config = dict(
    hidden_size=224,
    n_experts=32,
    experts_per_token=2,
    d_shared_expert=0,
    hidden_act='squared_leaky_relu',
    balance_loss=0.0144,
    balance_bias=False,
    lr_router=0.00317,
    vocab_size=19052,
    tie_word_embeddings=False,
    learning_rate=0.00252,
    beta1=0.9,
    train_tokens=538700000,
)
Below are experts of layer 5 (counted from 0) of a mixture-of-experts language model. Rows are named router (the router's row for the expert), up (a neuron's input weights, with its number) and show model dimensions 0-223. Each number is 128 + 24 x the weight over its row's rms, rounded and kept within 0 to 255. Numbers have three digits each.
Before each expert's rows: a language model's description of what the expert responds to. This comes from a sample of Wikipedia text that the model never trained on.

# expert 13
Description: Capital-letter name starts and abbreviations in lists and election or statute tables, such as c. in Geo. 3. c., St., Mr., Co.
router:147126127104140174129137057114158109092157132146143107138101138119090131164102108116142151147090127146097175127177124161120109122152110142156116119117145111130176129139103137151139132125110131105162126147178107138098145164130108143094166104123113137110136134107112138165151066156113109145088141170132064111090125099127132130107128071129139145127104140116127126152134101120159141116145137098092157149154112106093130115130182099104166093140135124187134146102122143123092112141143108157110179144152119146190157133132154093129137115141107161181111117128144114136133120092132120091117157117086100130157104128146125183100106145136111141147130111128139138105151132171130151126127
up0:164106145163115134110153122125127138152137120155124155171150137120082102147121142138163120135151123108122117141147095096114119118138130142138146183171149137167084116089110127116156091194123150060139116118128137164108143103089071118122138084123124151107152125121073092121130103134162144123110150151134140115129136132123167148180134150121144110151146111055116116115141112115126133149105157126125158104160166129130192122119145104135143158169123118085142130101128156173098161147125128145141121121174102126126116125144092151139146103111151137109178077119145139144153098117096159113105126144112149177116152129148149120162163150139118126132154143148137093129139128158168148108146
up1:081130134127141156162138143140145127142118144154086133154114119135106197142115162141139166123115184122165136135153134151120133130109106146161093091105161140118145116105127125159159120119124115139116163108119148134099144133142115154115125149111119148184153107178141140168131130105094197108130166131148139153130124158095102141085121133171098154155121104108110143122123205132131068113111132093128132110115132151139128104107089131127100190145106112129124105145133147114118133126192117135158103110152104120140121094133127121106091164144113136132107162135124087131135099173120190080112149129139156113138104127148150120113089127120148104111138142114117133105108126082108099146172
up2:137130092145077136119146114121097060142131110139108091110107141117156155167182128187132117165136152159098146141113131109142169100133142101100165119103161152141097150155123135119132153153115169074129112127127112180176150141128145141160127123141155173150087111093118088121133140132154148150121140097116111105156139103127147147152145120090125129150135124106111101131148128129138101098126126061166110103109110133087128140129126117133111127119139140135061108099142112165113139108152120123118087176112146110118099129127088124127098162099155108086080176127121148154110114133151087134119111133134109145130108140114122072116106171111150134158134111155140111099105129107101110126106
up3:157169112143096118130115130064111110106095169177107113118136132104177113146133120097149113101135131129153089157138128098170147154082103156116129152125135121127158082174147157120095136123122153147152117168115103162128080116095120115168114106106139088122089126098127083058147110153102120132156117145118163129121149102113116133146134129131108133118127133094110127135135123135147122111089124119097156096094149133155160081108119108131124137158128128126135147122144089178128130146144140112149103121138152141092116096154142128113106143153151141118147095124154158127144145112097146105111124097135096124108126142145146145118206099106151182105165144111178124133155141158086168106118
up4:140124135149120114154165170113143111105125106132081164119120137129136089174110143159123133137146122084129101136133114165154087133133083130114144094127129081131124098121125154152073123121095123098100115112067099122147118139137134145134094128099093139144143136157110143124141128107093155114148104083125126110119131171110165161139137118132148161118101113117119160126117173095105141090120112089171139068134093131173111120117130163111112175134068167123149136132114122087169132094130099130113134115146148116147183147088107131100095123124154161154141133128153116124150131152091118093133151130120116135153122152113131138083118145106141179115096099187101135139118104100094105140152
up5:091101112119111128159154131130141138105109154086114154109112141177138094150162073139158164131154134137160118090140157163131144154205128149128109136170135102148140079166114140144141151077115122138138117135111132101119154121129138129123089118146114122101132137150127176122119104101123128131165153132131157101124127138150168112167152163158133142097128104129167109087150166159128112123108142086186156117132179157109131145140103119111141128097143117110100137106156147131140186102102132138140103142082097106116150104100163129140140126152091111124117136122127099155123141181078090129130137126136097135125134090114178137144091161131114122109120121130115131142156090098142077106128
up6:122117099121089136159125146131150137128129144129103143121134086147162125152145124128127145139142123108096149125101111130165121136096162128126140090130101120129143141159136124142144125150101121111095137164100158125100098136143108128145153149082104114123108137118134161156133124124124164133126145083188121122106119113116154141094105133133120140157109156148181174113188116115104114158143089128115096092175116138093102111155156141120138144181073064144089128133164114097130142113181108100131148148200067087122142139141108097136133111124140154104132126169137108168164074154100139135102132115113177093147130108119105128134133115113165132090106092122146152116143124131119157144150
up7:102081161155121144081103082143125154163135117156094140123110132116153116095110102143104124124163160080116110152136098137106117102139129116096092095102136156102116091113114141149145139131092109134141112144131153157160076098126150125167093137108156134098115133104142167138138127142167143110138103105093115095137135118146148108128136137139149116151074138119103155140127138119125131091133155177120120082059152109119110135127150130184167119145050140081146124093098095090110133096116140111114098098101102121120118139103117134156093156153112119129107106165158119116156120132123128133135157138116122123110097070126127120111167137142118107158090167149138136165169127142133138121101
up8:144116148158146140109154161076114135117124151141122152115149155110154145154158088115147105098111177126136117148161158130111145148142111100155112113169144138079087104153153123067110145084107122109133133102086087140117117116159098095130147111176130145170154134121133132140140125136132113072117110140168121104114118104090147149144164140133156101117105125123103085119166135183095167149112131147105100164132140119131103104115100108127113123087115084124140161101142095167130130108155131124121088107172124132113132122134113143096081163143097122086155146121192101179156126126122154118099092143126084137153118135117156161131114103144161102145141133112110133106123106144143108139134
up9:111157136146153145130135117135117134155139095128127115142152126196138093169135140128116132143109139109138150130114132096119127142162126146105148126155160116143108114076118106070169111121123160100121122092138108127132159148131166114111132136148140145136164117087106174084144133098109129148133136126087141133145094143109151109124132139128093148106187137141114100121099154131139133148187135109100093116134128157076145088167128128112149130130144107142138123120109154144120105117156150169124119161133118122111083149141110098070149104136105092113150117086079117114143121168182120100139188143142108134087169091089153136130110094090141127115163158103117182147121129178111135100130
up10:185140153117228153162128130127118113148152159109144135127123119115093220151164140090098123123139147187167141162123147155163136139128131095127097104157127155159129141138093106160163139140126098136111118182127116134146108099170143138129126137138097120112149136131122145142086143143097165123121124134135122150141139122108081131140134136141135110144108090156136116110143161124159140113150123158137107189077141082104143133099140178134124166115120118119109146108144169167098146144113102105157096150116097153148120115095124113117133092103080157123128143104153149151091120139160124143117150129108152138142138135129136124146118171147137129133107111135121152119078159126127152114144
up11:149144090105111159153162143116103123101124071111106141093166149151125146105146153130105146210133135123107110104116148105082141103148167121067140145118113106166139136145148141082103144133144118093158108111146134139088164133144129090166118161143135122196111092126091124102162142140110129177127134156108107100119132152118129129138132117131127157149146102144089132143124118143110109159144090082108104098116123165112144141122134152165150133136105183153123121101117147106151132144080115132140114173106161128117105148102121087152119137115109117109132154121146112151160119173105106182143117159119125124129142118138164120108080130133093158099089109103113132157153131096150130152132
up12:143119155109145113098124123149141093146131164142105121127152128152129123094121076114127128108126100094103125121096172144134134148123090144106140124090138173117113142084089157148115135121136119162135098077164092144120122130165135149156148115127146102110144106093109110066103114144115137091149124125137149105166100138142137112122131139160091141097112139143134147120132121126119141105114156156135091161134113200093119113131126173131105102169147145116090102148066121122143164082170160083103120105092144123115088151187156170138113104076153106125117129142107119166124120110112169133124138107172115157146115135138127111100161131136123091147099139132104109107154107175144128142116
up13:092145159105101140122132124135090116116158101178138115134117112122139133093110135143137134074158183151148133139130140141170103141140139105127089131130117153164103118080193148123100155140153144154126105165103102165145125146112096097129131135102117141081141167121126110171121163131138126154099126104129124074151141147185132086102163128125162142082102139113153116129125162142142114125133105118129125155136160152137126100094081153130133139117098131118116097120105125138112122082116124135149117091114122089154116111140164174106129125135156161122124149104112130092127128165156173082144077121148106104096151128152069129108122140126085150122142116140162144099127151119179103123090
up14:119121140109111113163140156142096131115124158092126121103139165160100048125136150133141152196123126102131140105120134132147071137126140175145135118122161136098122141141126112120167154121098159138138099107113129135136154146137115122170111111124123136081112149128105152089142134134162133103173099104084136144131130099188153081101140156114137124100133125146114125101137131161130137128136147140101118155140189172125104127107112116117113128116154112132118170137113119133123109090075106130089139143155164136107086113117131143125122112101146101106114104151162136143129167143138118136088106126160099155155083063120177133166109117088109127131114134144132125104096099095163151138071
up15:109122118070144099153147116070118149126103119110144154174107111123154132123101072144124119128136121125128137114110148075130132102155121187130112159144128118093130068130105131117126149147137125143172139151107158140122126159137094114082132121116127138147123146095121090136128166153116168143177106149132122126116143149140084103139127143152099091104121087092127162153096130172122165144137120129123125131134135093083112124124113078146119122111100107106086157145116110118129162132125149120117121094152156111159103079107121131127143113104138086110152143104142102135138159137103138123094162147070153117125101129134116161089149164107157116089147108123087085131135165079171093103146
up16:087088115138096116130110125178154123095092178110114106137111137164095101155142095152141124158104085083127089137149125082143120101146127093097142125130170156115122088089107129094137155100128109155143124141130126153147138146157135100159098122129123140143131139123115113125162127106123144150154139091130126180115085120117155118100107129145153120138099087126143139076147112168128087148121084157124105107109151108116169123113150140082126106167095104111133081121116130100137118127131128112160129138156145155120120179155086087120138114115115091097120127139156136188087080180162142162148152100162110118137129143130161144109143140141138122089121130155145131161107155116128128142105
up17:125102200091083143126137126111141109127144133163137131161164103094113134132125137157122169117134130152123128131140147080101067107141143153130131103109116149157088148116128163095149153150124143137124135149102172162180139067090103163130135113117111121090139105105102086126114105145103095129132092141105133128098082140097149113154137142126136112120122139114140104111116120136116101126126138128147157139128162132084147112112118121143117119174136065090139103110124114080122123136122124130089103079135120123116134134139102173097129103153136124131115101098074112113124179150117160114123152134156158143131123135122094132103182059094116147144154131121174091105172108115122134123130
up18:057138154099128138147147124114134122124107142104111137139115146126100157110142087157129107137118111128113119147155142106115119145136132146122171116102125058136121120098120111136162130117169144125118131090128113182064150172144114157117113134082149113124141158158106107128121156142169178149139122132123153144144108154108110161136108129123097152105093158093179102145156143121185141092132125126114092160113143161087123112135126146112162137133187127116199140137138104169135108125142200124103128102130127162138134173151146158121119141132137116086107127147156128112125160089123126139118120094113113112156164152119178105121118160154139155149149091146112120113124124157094152137133
up19:113104125128139117124138119143131100158139149083116117110120155123105106154118088067110131158103138111114150158100105109111113101163145135139093154165117117156165081126152155116133136131107152101137134124144135129139118163117123120118117130125125118089107120224127151161142109126121123178100152122164113084118160148153103109128146120131164104169066138136135154069160117127113120124145149111107112137123162176141114163108122114194103121113156146121148098148109135125167131112149094129091145128136125113126140133130113132152109143141155149101121120137090076154159158097145140159087075118141142103104104087103097138116147157126112080131101181155099123134152109105110118122137

# expert 4
Description: The bare space before scores, years and dates in tennis and sports tables, also a, an, first, and capital letters U, A, O.
router:133137162129149142093178134085132135092133169116166132144138129156166134143132129140126135126087143116117126148141129121157061140152112112153146106163122116121107154153142137144090180129147185126108113147123103138092169093153114116126147125140074122127153149105137143140113091146123095151117099089124114116080085112092155153110122123102136143123087157150103119121108176119137126122115137102097128148095140162102105102119129130156116150066134126145087112095115132108087181119151173149160091137113072133170146125140116120107133097125149118090106132105091130113107116155117091127086104147106114126144154099129111133162138133121128099144135132128088116093092121138149082125081
up0:127139163157117140134130115136148120118173108130099151108142137152133150141127138141041144128133116127126110103126168147147134148167146120136130074161142139164129135143124137118133123128073131108128118132143107110127181063128128161127105165142106155116136134135113108145130168146161125108108158105152108157145108158121065162133110123159137171129097092126126142093137117134135163147154153180131128135130157117144119163120120123095136159163122119113089102112137100133137133138096120123139130090090123194136149101122087131128170133134101119129086106113134123139181170107122162153128134114129108129116138144163128135052122170116196116127080118146130168143148116108117131138083
up1:123131144171095088114162126108140141121108122129126109120129142157143153159118107161147123108139137160115106128082107153113107136128138088152167133137107161117091154067185137115104153106117070099161153089126108113141119115158170128130108130156142116140151120111118141136078160137138100129113134084153123132098101131099157131172141165161142140118166062089130134156137106140147192150125170094133132090162138107129132098138161124101176120115104125126183148124142102127132157085157157159148168096124125114154129130137132134148138149099125114126109148129110137155144092133121128120138093123170085088124144151153075107119175107135149110136157139116157105131127146130123140154121
up2:121133128130174096126107124134138134113132122132143141105104094097113141116100166089124123125132121106139142141138132111107172114141151110086093114156115129114178146111132105100165130134138135111116102150137135164147123118102099118123084054135143102114146096134159120147130097140142152054128175084120082138099148105132119148163126139124166117138141112117130109155115138143121155135146123132126118150119161109153115149128146105129104146099107059149115154105104123154157166132153125114132097133081160172139160069087117079166139154127145119141096125120161147130152137167129160121117162111086165143109113149100133158085130131160148140135139091157084138154111192139111130142110
up3:141101124121120102122079127125111083121131141095134110135117150102090130090142129116165153161117121112160154144126121115148131146131089105135103105133116075138122122106115120118116087155117122126162100096140151128104097153141141175117159142129132138118134042108135097152160118104104182112135067145132093111115145117170117116150143105091145124125126106125115133130133086141138110137151114111142112097126135138132139156130100118106077125101062153110127095106140105106164108164133136154150089120116134123140158122167115093108113138067155161141145140158129110181125125113130143181155140122069138138089127141117134115121064109162172130114101096085124119129102144131107124098128
up4:130079138139144087150108153125107134135098173106117139126126130136095138138118106148119129162111095118123121103117113133089143136156131099114100133171134095126137173160152102110130087168149121096120135146132140149121156163154105078147146093102108135126136114093134132164145130119135159083124131111113108145181177103133168152075081137123137115138110111106141142106126155106115153101130143114134123146131128077120147157118145131145172134129084094138129119106173145156158107183156145129145139128121104135129116132155125142163131175103114172062173089166143136143173069109136141108136108154141134132083151134122148122093062122142140104136121150142109110179120139143110121113139
up5:103115088125142116111142113114113107121107108165121139129111128134105114180171164155144084123109084104154130110130145078118121117102141144160110115109174091126121149144099149101122120095112149157161103095161113127142144147163146163124102058100143135119095110161127115118114121168127163152123104128122082106123146152129053096128134159119139136080118092128125098092135123133180126127128101135085142093082098099101169129120141162163157111089109161152136133150120115107157129125118100106090116134123112136146124136128150152118132137108142112101115154142094111104195082161132104126127114083150159133093100096117124124130155115133142136126099128161131136105131091121094158128118
up6:141152166165113105121103143150130119129112137116108104154097125087116134140144118066080135116090143139118181086142128130111116146151151128145081132123141115129127088146129098099156128119125100098155131069133134138155162166143123088120179142136122135175153149136130147149127147135116105147151166082100122141104167118092119115144141126114111094162139137113166096099129140135096152159123104082130158154105094134159152138134145150153161143114150114118095133171104134089131137122127106100124128160153161098120169120146124095100128168182145145134102093137158121177112157134142155101106160100121151121089156096146142124100165132170116140148115145097112172151152118148149133100104
up7:102105122131106157161126144123130106114130168138136150128070165177127108097128161159193112130155134116121147155164115134138175138159138141141103137144092093130173157152121115124136130103147152119144109145111141112110112162164129113124126135104156106121156136124149139108116137098113165096128104166130140166130107143136131132137109124151144120118111108157110107157125119148124135155148109124121115088142102126118150103119114152105130138157137086118133112125161136206140094129101140130135164119129088137117149137132149120143148142145146099169114157153159178189105071089163118093140145199161133150103121108115123152147068160114115133135171134139126093167105125173108108120080
up8:130121148113107139116142146150155149129120137137079140154091081143115083111130117143105161103110124119140088083146115151124117140079121162136108154146160148134058139131118148130166193109098144108125127140098114118138116124143179103137111143099117106143140131118095143157098093137092141146150154159138164125157118124134165130071103164097151134119114101108174113098140161114158148173144101112140119089121119147091137141104154130124108127159114125089126123103117119137124101135168139137154108121143108136134092136099097122080143142116106121122152126108163090092172133139106123159150119114054170149128155129147126115108140087123097127057079145123108136131146101135117136132132
up9:132067135160114129146133103131104130132114152153090152144115125102094153137095085126142102134136128146123158129129141125146119147134109118114073127104166094110163129131112108154115126098103132146118123144144126125111138132118131121140169102129112087114179150124086108147089120134085130142107156118114110113160168114157173102145125135108091094151131097088142165167118117114107111131110106127132126124161148118098175128112120115119141091127142145111148161154103168103108099128169131143156162096125105066143148138128152149153125122165152160129131102169127092136107142105094157112083152155124149131161103149123128176143089119135093134179115138115124107135181130101154168115210
up10:114120135112160146131168126109086128137131120105145135145071126106112093140100090144124151138131095116133105095140110110102200126111106126129115119132100121131136109119167085171122124127186131131109145117136117135094119140092120114150128152105135118125154167151134111156054133117078118093148138139132113118134134118119143126124092148131141126137168114140081153158140116057097113134127134151157149119125159113137140132130136129124133112122130110146168145103120158097162133146098116098119133127130194152127162167176072133111064122107162153109140115152112132158086133136107166102125117146131115149081106078140096151123107099086088159139130118146115162107101149126111111152161
up11:103106124081112132178153130150141126164159137118099127116099126114102142107137179095095143142104127169147131143151113137116128103102109192089135104082164139193149096124136132130133118139136138124167180132089100153141074139101115192116103091105137156163136119092140109131108132110115136138127113129140132162119114134108148142109118126185089142127095110140130121121123166117126106100116165103112132117091112159145140122113151152118122160145121125068105120172130110121172116142148176132134153116133120134116116131144100129103106138123117107093105154113134121141136141102186088097120122122130167106114076148127167162060098113113164125111152154114120118145111145154122144146141
up12:126103090126127107144153133111155125165108100145135127083109134093111117118145122158123113099104114153128138163137116147076093133137072124134074135116143126140184120143132133134119101136094149165117148115109142099121144124118132132176086123113119116118087137178161147161133171124166131125114087101112098097125152165131102137117150148129135147116141109116117124111108153143139145133132164108121148173102137149137097136109087083111129152121129120145097113135150137169170109102106106128142153102137128097136114152134102171121115120084120159137144099134171116117130141110112111073184127126103111142036118131130117110140145124142157133102192120162101165102135126156184134161139
up13:178150139136134115133094118140151064094151141139140134110131100128150153136154124142142147142100090155117107111110129118083116108139173180135160119143104160106114136134132152165108118136150138111131071093137176138141155149104139125115090144134139110089160086121160149131149130124119115154154118140111143138109121127170128098150121147103119106121107108110077139120141124158160186118130117205124130145116147138106154123115146117162109156159072150122114112155093117158122166135145136129135104109115139130121063139126121135144147167148123100137164161142150148158123166131143170118135125109115118129165133144129134183109156075157136110169091115124145091133134136174105099098087
up14:135148095085100154188132151101153119157142095127159144187081139108116113140137114099167130139151152132179086152142125140139095102078102135114174115096139125137138113116162166215144112141109115114125104092126124133110120142138117141130148132137147119126145113136128145097120129114113132115133088117077118155084149122123111130103126135073130146116164162150172130129147090124127104127150105122108094116135154128152118147094143114131135141150144144108105161172088168136172138162149127140169099147156164085122121139155140092128115132124150102135163160137111114102122145098145164144146141103143093049116097121122141102123128103121155156128137161154128115153148102127130143111123
up15:131166111129114128135091132108137105145107137127150121122148085123099096093145084093136136146120137156099095169114120121117116134122130110154105159115150145155135141108163139104116147121086156157074098124141157173126131159097154198141137116178061078129122162110121141088108119089149094150139090108142098088113105131150098124136152142156118152139126132113141119126144142126135136112169100106074103139117134112150076127109114110150156166110077139157142136183134134131108099121118115117064179153124157110150125163102118092139089103114107149117142104142121122167110139124131098144123120108103135157127102122117113162159107127169141141155143093142122156114117103118121137162141
up16:105097116123097154136125143126167146164123102129126139130139155142094083090105115147116130171130141140140150128097150153135117139164146103096125120133118131142070132142128130117066122107131121096114125122085102181106094114107152107140167137099137137174116092129082134127105124107104099163079177137101118116098099128134081121176131136148128138131120068145171181140142154133154165109081114137182138149173176118118142112153122149122093144141119157125109122126156148081116139150109124138159145153119107165114138118158119123153120124124118121127153114098122084147175095091086117138109176128141122131137155128093110157113143099170135144147127158128173129127149118133096126122114
up17:093154145164146113145156130115181086133161096148141140157144118111133135113103135074079150117140154123128149119106114130138131145124114143138077117135093126137113125088098154149140149117149097093159185115133129082103099138110159151102086101122118068103126156122165132177120144118148126113076117121091125112149121141105115118103139134170141140114111082172073170106130143112084107138141119148132090108091107157119099110143154104085115151153079084124092085119112115160129138118148097140141103106155116147120108158112126100151108127098099146098109162138150134132085130113141126126126100123139120124124123096142149130119118149166162116134153106149127162137177132136110116117084
up18:115142162128140146116127137105105121147122125131122156122119101084119150113102169167111106115126127141167123122108054149119124122169100111109088114126142155156109145110120101150151115103142146160132126094099110179155116175126116128148137140116119099135168117128187103189116174141177139089123100121147135102118125166113106115142092143143123093098153123144111162103136143162109119121121127148180080115114136137095137141152129107122177121130093112099127150173119118125125134143114153117121095111165153138135107166153132130161129136084133128096107177193099132149149099121142182104160084135144110157126104146132086116094119118132138131144137128134127115118160153123073112111163
up19:138115101134097109113172103127137098115119136152093129099100111116127151150111129086128147114125166132091125103132138068118116092139148111126158148132132107152125138124123126101177107124130152161178091135138131144177135091085111160120183155103142106117119120116157112191120130152137145124149131123143138170109131111146145101134077111098171138135120108135082073102160104148162073189109118153155122120114120130142138122118089138090130134112109151143149124115063116130152099129116116123171110166158117123145116131139110158102102152114124137125116102142137116105119125140125128172130134177075085110121152127128136118088105179140104124109127080122148099106106101090099139123140

# expert 29
Description: Word pieces inside words, like ec in Consecration, ip in Accipitriformes, or begin in LaTeX; also part, List and See.
router:140138127141086105155150106156132176136165083122150121134127136117146120097157140156146145129143118101122101106162101116112104164169138086138150138125123114131130148104141115109130134145165110130161168129107135103159128128096130116094097163155173105130126090115101158074109146128132140163061119174116140135075106103143099106071137143125090174129125135113162149109111067154145116142117152162101151081162094167154125150167119146120163131166152128136121153149134120162146117142131163092105162154134126123121129130081117153163146132092114148129093087137117123156157127148114118165151140087134103132137122136142130137122138083110108093136135131113071123133113124133120108171109
up1:131082117146096134148133121134179126166090129178114131122115136158119096140120170139154097143145126115146087126135164127100102152123118175115125091130148086138114132127126148106123127149137167100106091095153126152101101121097156150077134145115122131101136092108120126098084174132131128142179111121151122116141121171153142130120154139106130157055126129150130173116138172107163099150134153067134100160104146142144155165111119141138148129138086118134138156168102132118165091121131167157117161118131179177097139146140098169132115156127140129106168124121136142125154116108115178124111112100160167136096119108142082120123132178163125133130126115148134120163155113131127156136127
up2:122137132138118095107168083112129118118163135134135161087131140106091110097146131141146094133131114131182126131132148122065126091138150140118086152121132098162120139154123122155125187120143126122155160127133102125127136083129149131116138080138137167127130131103113110103152112117152121141107079135104158135182129107140138096100110095087161112106082147173110091133139134143163095101092138133131093133153142105113134108117096091143096134082132140130103100152117136089132124131131119131120117126114176099117138138118154106151118104139167143149122126169094123126131169104166080131147135174122145141093106129132078119105118106147103173144083111121172140156116122145076172099087
up3:123163125128124144137127147161174154114120098068114114165125100160125124103137132143135141134130152088099149172140117145121127089114128128123154131141083133125130173130132159115133095092103154076141071137146095119135121110143140142154133060147167115104097113165088120099092096131095114111166113116106136095116152155098178123160115120122133145150117117151155139142144137110141137136163114143127176159159146122108112136119167140146111090095129153126126133105137115145124141117106092141117127153112117151083129104076121154130066129120080145146157127109138105090121129123068079120104166146128117123114171160098167146133118162142120181144123119133106131177117143138110109134115
up4:092102140127163140164095180136160119136127116102139116136090107144126077097170132097166093126099158132137145110087116094162111124149115110138163125162111127153108119146107151174146132105175160100135142137111130105109171148150128126115085129109151155143124113113110130105093085166081149127114121110128115139080126091106118148115117100104123150142097109169109129131150134103171109141115114173098163136136148150124117173125165124144110119115128132139138160121072136124090112130118147171143132129143085109102086144146120130120112150151173112149118165123082088161148116134097107153116115131084115108133123148161123153095173129125105141111100109152158131159087084093146125153118
up5:120108126098111184137150139124114157149117109083099152149139159139101117103116139142165133120129112126162102182127100123089152079143142129115120136119125130139101167113111126108111149122183092109109057101146106117146129086110100153123112132146120103117142123117110130157127165126147138128163141125120111093142142143162126111163080153094131126130133114143154154150142118123163165132139142105158169115145112198085116115132090141061147127135108146170134126113139157097158156101121123145153147097109125124155092113117156159146119170140126112130167148152143174120141158138110110174155145118087131118170131177123101117130141109107123124124118161147136130115164158143140059131101
up6:106131138176134149150104131122132109148116117122122132120121090114130141117150130102112137109144114133100147172155157102127067088158126134143096134132129167140145079124155110139102144163149168152127108136069142137116170127139117118111157142134131139147141133122112106139143146114165155118185131129083145142067123127099120110122111108131155118139138115122105133098108138103141141143097112149145121112155124139129168156123084147138109097140136118132093140090145103154174086173148108113141099113158088158111120170128143114116128104091079144152185181134143127151121102112165152125133114144182113100153181141077122124100124077121117136153184105148138130121150139096136170103164
up7:124146126118116086121103141132135114135100124151134153101118180107069130094140113086146104154129132109146108157099127128090180138140121139087140147162113151100126146141148150135137133132073099151121108152140112107161145152118103105149138098144144120156121062159089125082146128151120095144119113090157142122129129141140102092159133076073106110081144144147125116083146139138138136135122115123137106126146148203137115145104097154099155108087124085146104120142084113137168133117138125114158155132101142095119121133103123179143139142127100120110146107114133168134132128127131096131120173125123147109137148103102135103167145107146137166131118138139125179092078162174104130120084
up8:129115102145114132133100175123119109105173123105122166121129127126114080117125091129141133120171126131151134077159130131131121105126169077142097126165114178115140189123152152113073121121110073105082138092168155113143102145131151138127102115089122121150183083127074141110102109148082119133113101136132141109162089159141121160119135107111166112109116122129144121115110127124085112108174133155101143119135122098116163131128090156133136156161101136160110144060110093105145104089093105139136095131146128146130101134104146122122116112112162126116154159115125120162137133105128147123151103138134123136088107111092140088130146141129152114129084073121150141180130136099141122111136
up9:138138168104138137114149111109123121131136148159139185077108128100151140138137110144180149174152126155114099099077131139191113126154157124147094187110167149163146171137190126100103140158159110118110111125122114121127126130144119120085114156157151111145125118136107146126113121103115143129178107126166070105156139128115124136150108122112139133123132146143137124138126104138057094128121141167132131156113132106136122152134146143154120132138105142106109138068142155174154106142144089150178110149187132114090110083106111076130118127137170105125104102155117114169116103116139088135140136173128145120098140107135125101118106130102108127141112123108137151141120112096129098146088
up10:105095145137110092151112143133133115124128179121128131114126096103110119131169097131134148099140123118095159130147141195106143127157135100129115116178098141118136116138124149120145102109095168146150161103099123147163148118186130149096117133184184143140114141129146155127109106162122118162064132134119136176101092146129115114139106169126121113118126131094115086116179127146125163147153126099162107129130115127128153122097104128124109126159145136133131105093112109147172072135105176102098108045135131122128133122158129109109164161119117161122142131093091120081133126119144096135139166114127143132086128164152172127114137092146141121135111120158107121133157090144158110090122
up11:147140136127125126131132164044084158132132102111137160138120125143085112106088113073116086145203135095143125177128105119130157099122135089127154118168165099137137119128123106148108145127094169188145156141136167124151157113148160114155084140100141125132143132124095145171107111106119149142073084127113135133115130130142134206127102136155135139124109085139097150149093127148140125100111123122134123132176106119117097124139100161131127097113129142112088128157117121141145132146113134116128123128129138160120121122109153114138129115097118068068136157170138096135133109094126128111119201116117117137091117115107156130130151147156130119122125105128127118124146135141173118097131
up12:111113128091163117142165127136139104139161099154099140107156094130119151101168147119100145107120153102106130152113114159100139099103173138107119156133109107111129131133185158118102120078158094075126105123145177146128116129091103111118153157110149085127116085132138174153151134139128133134140167140117149142164130127172110081107084174145125114140106106151093165099097150136154127085134153159114146120173141148098118097120122112195121106123126168159174140130115106119147110113123149101134148119133156074100102116123133106129097140145108111116115158139140133139140113159087125156113102154156129116108113136146137092103112145084150157139101115101094115133181106104154151124118
up13:148140145129088125160124121169158109108102116086134134136156187149118122174183104125110107144118102185141119091079119140172131126110145132143111147144141151113138147157130072109155148120144150114093120141113140113123081154154127080137171125138127091137139113153119141144159128111118086137092111118098098125153117122159134097131105162153114140132107153149136143139141091123065185103145112170130137134117107087138122131114135142162166164117107139138152101117132108130069118117122158147097115176140139187140133121171113102093151144167129149161130119138121148109143149112095108165176137108132152117132127174131156141135132129122085136165116151143120126119165110146106146130158
up14:131076169110117159124134161111134128147106153122090175125105138162114140070128111127173127116128153139106119105108148086128162151092160125118119127136117105139118090101168140100165123113181120138103141086165143131117119171146138155195152113170144151142126129142140109151147109135157089093135158136137133131143134108137109102159130136115139126147126123147135151118169090173136092120090094123128108132137141121131135152128172119127141133118129109145147123127089077157097153097109152060174091136140113119126123114149107144138113190157173147108128136153112150113123145179135119123092141133130093115163122128153130134138100164125123137136090135153165166100131124126145062105139
up15:137126070131145137101147179133152090146143183119122184104107138088123109124123088186128127146123120106147100134130117153097124141131133125110121111121129154111160120102100122117103139126146129128120175122142124158117117121139142140132104134128133121112149174109062172123132133160146113141102086116122131158148125125104112143118094167132134147160148133108152083142119129126086165102152099127100182171093157159149109124148096127171140143110149124120149117111079115143114159148115108105109126148091109161114145077144105102145119124105091120118153176091134118155127102128075124124176075122132136126136117103121091178163136124154126155117088113108175132152098102138097127145111
up16:099139153103118133100122143103110145150159094108120103128098107119141118108110133132124063113161124120108152142118099108131125141111106113143110067125102130173115141095139122125147129138109108110154145102097126097124146113134088138140129115123111131101151138100121148122151160107084102116129119100068125128154134149081106149131124138147124147152101122180115142158119122140140165106098133132162137196157166056128108127093130121130111149149151114088121128180131152141150138169136124164113128114160120184160136133102166122133149084199117134139087108092166124139121080139072124138129140130108145153131182162117109146114133156100129174133122134115119104164130089130134114115107
up17:139128157113145122076134093128092118168130158098088117155143139125184154125108117154132170130157119121117131184137162147123125103138114107133113150158077090124125142099086139087124110100125134130093156131120089153135137094092124135177131130127108164145129116123090152079143158092106120149155089101121138134090114161122145113130167134148096143112123134130154114160109179143136104119110109155154143116137138134160107119148123105122135146161141111145097150114098119118175143098147067119136078131170119152098124155091138158167111111140139123131119125114113124118108092110149137176151124136127183148158117115092127126180144129135113104121085176173148114142113110147106118134080
up18:107176123104114134103135117125107124122107136115148125121167185116074124123119165087152156132135120198128105099146114103111122158097119119160180156093151133164175082127148129116169088134158150111082086100117124137116125139133114092121161140133132139114131101125096123126136136164110116093133116077137119126131105116097151126132148083124112139133114116094128112124169119137112112136130165132108094138094158133109139162128098098110136109148157166133143162183094112131092140120127067127102147092150148106119105122158163126123118156102128133128146119117110128146117129172136128111147121094095086156140215117138123125112111110126142122082143106120138153112096138132111178107155
up19:105118121122135158094069126120117103123136143141122112134108123151139148154127117103090095152178113132119105121109143120183096102140114123146134121132087104107168142133102116120185104150139118185109146132145172106105138135174085112109089137098090144136175113119102142103120130077163115125123111102137114139130118175085181144135138109148156135148151080158131134101111160133150145142140109113121137104134145144148135100128113117091146119149128118109171141096169113154103140137101105110094106135142130096114074112145123117119152110153115141115146225119182158130123117149124144149181135180146124178145110122132124135140171099113116139137142112159132127111147128115135116118152
up20:100165116115102137149098145162122099130124153176121152129113128114124113149092120159143160133113173111097135101091173140126103117138161095133118119126135115158106096098119141091130133107186088150117181138185093116127114124116148130161144122152145136078097124141124129094183119095144108148086133103129104132120131091051145105128192154083077129121145117138148079175085141134146132130116088136111130069109121137098148106137125122115094082105147111156109098118144096125119144131131087112126122124131076104155117103088146115119138128129121115157105102120112130102134138143122090148116142125132117125103128104152147093125117135103147115125146102143137161130106119093159154147119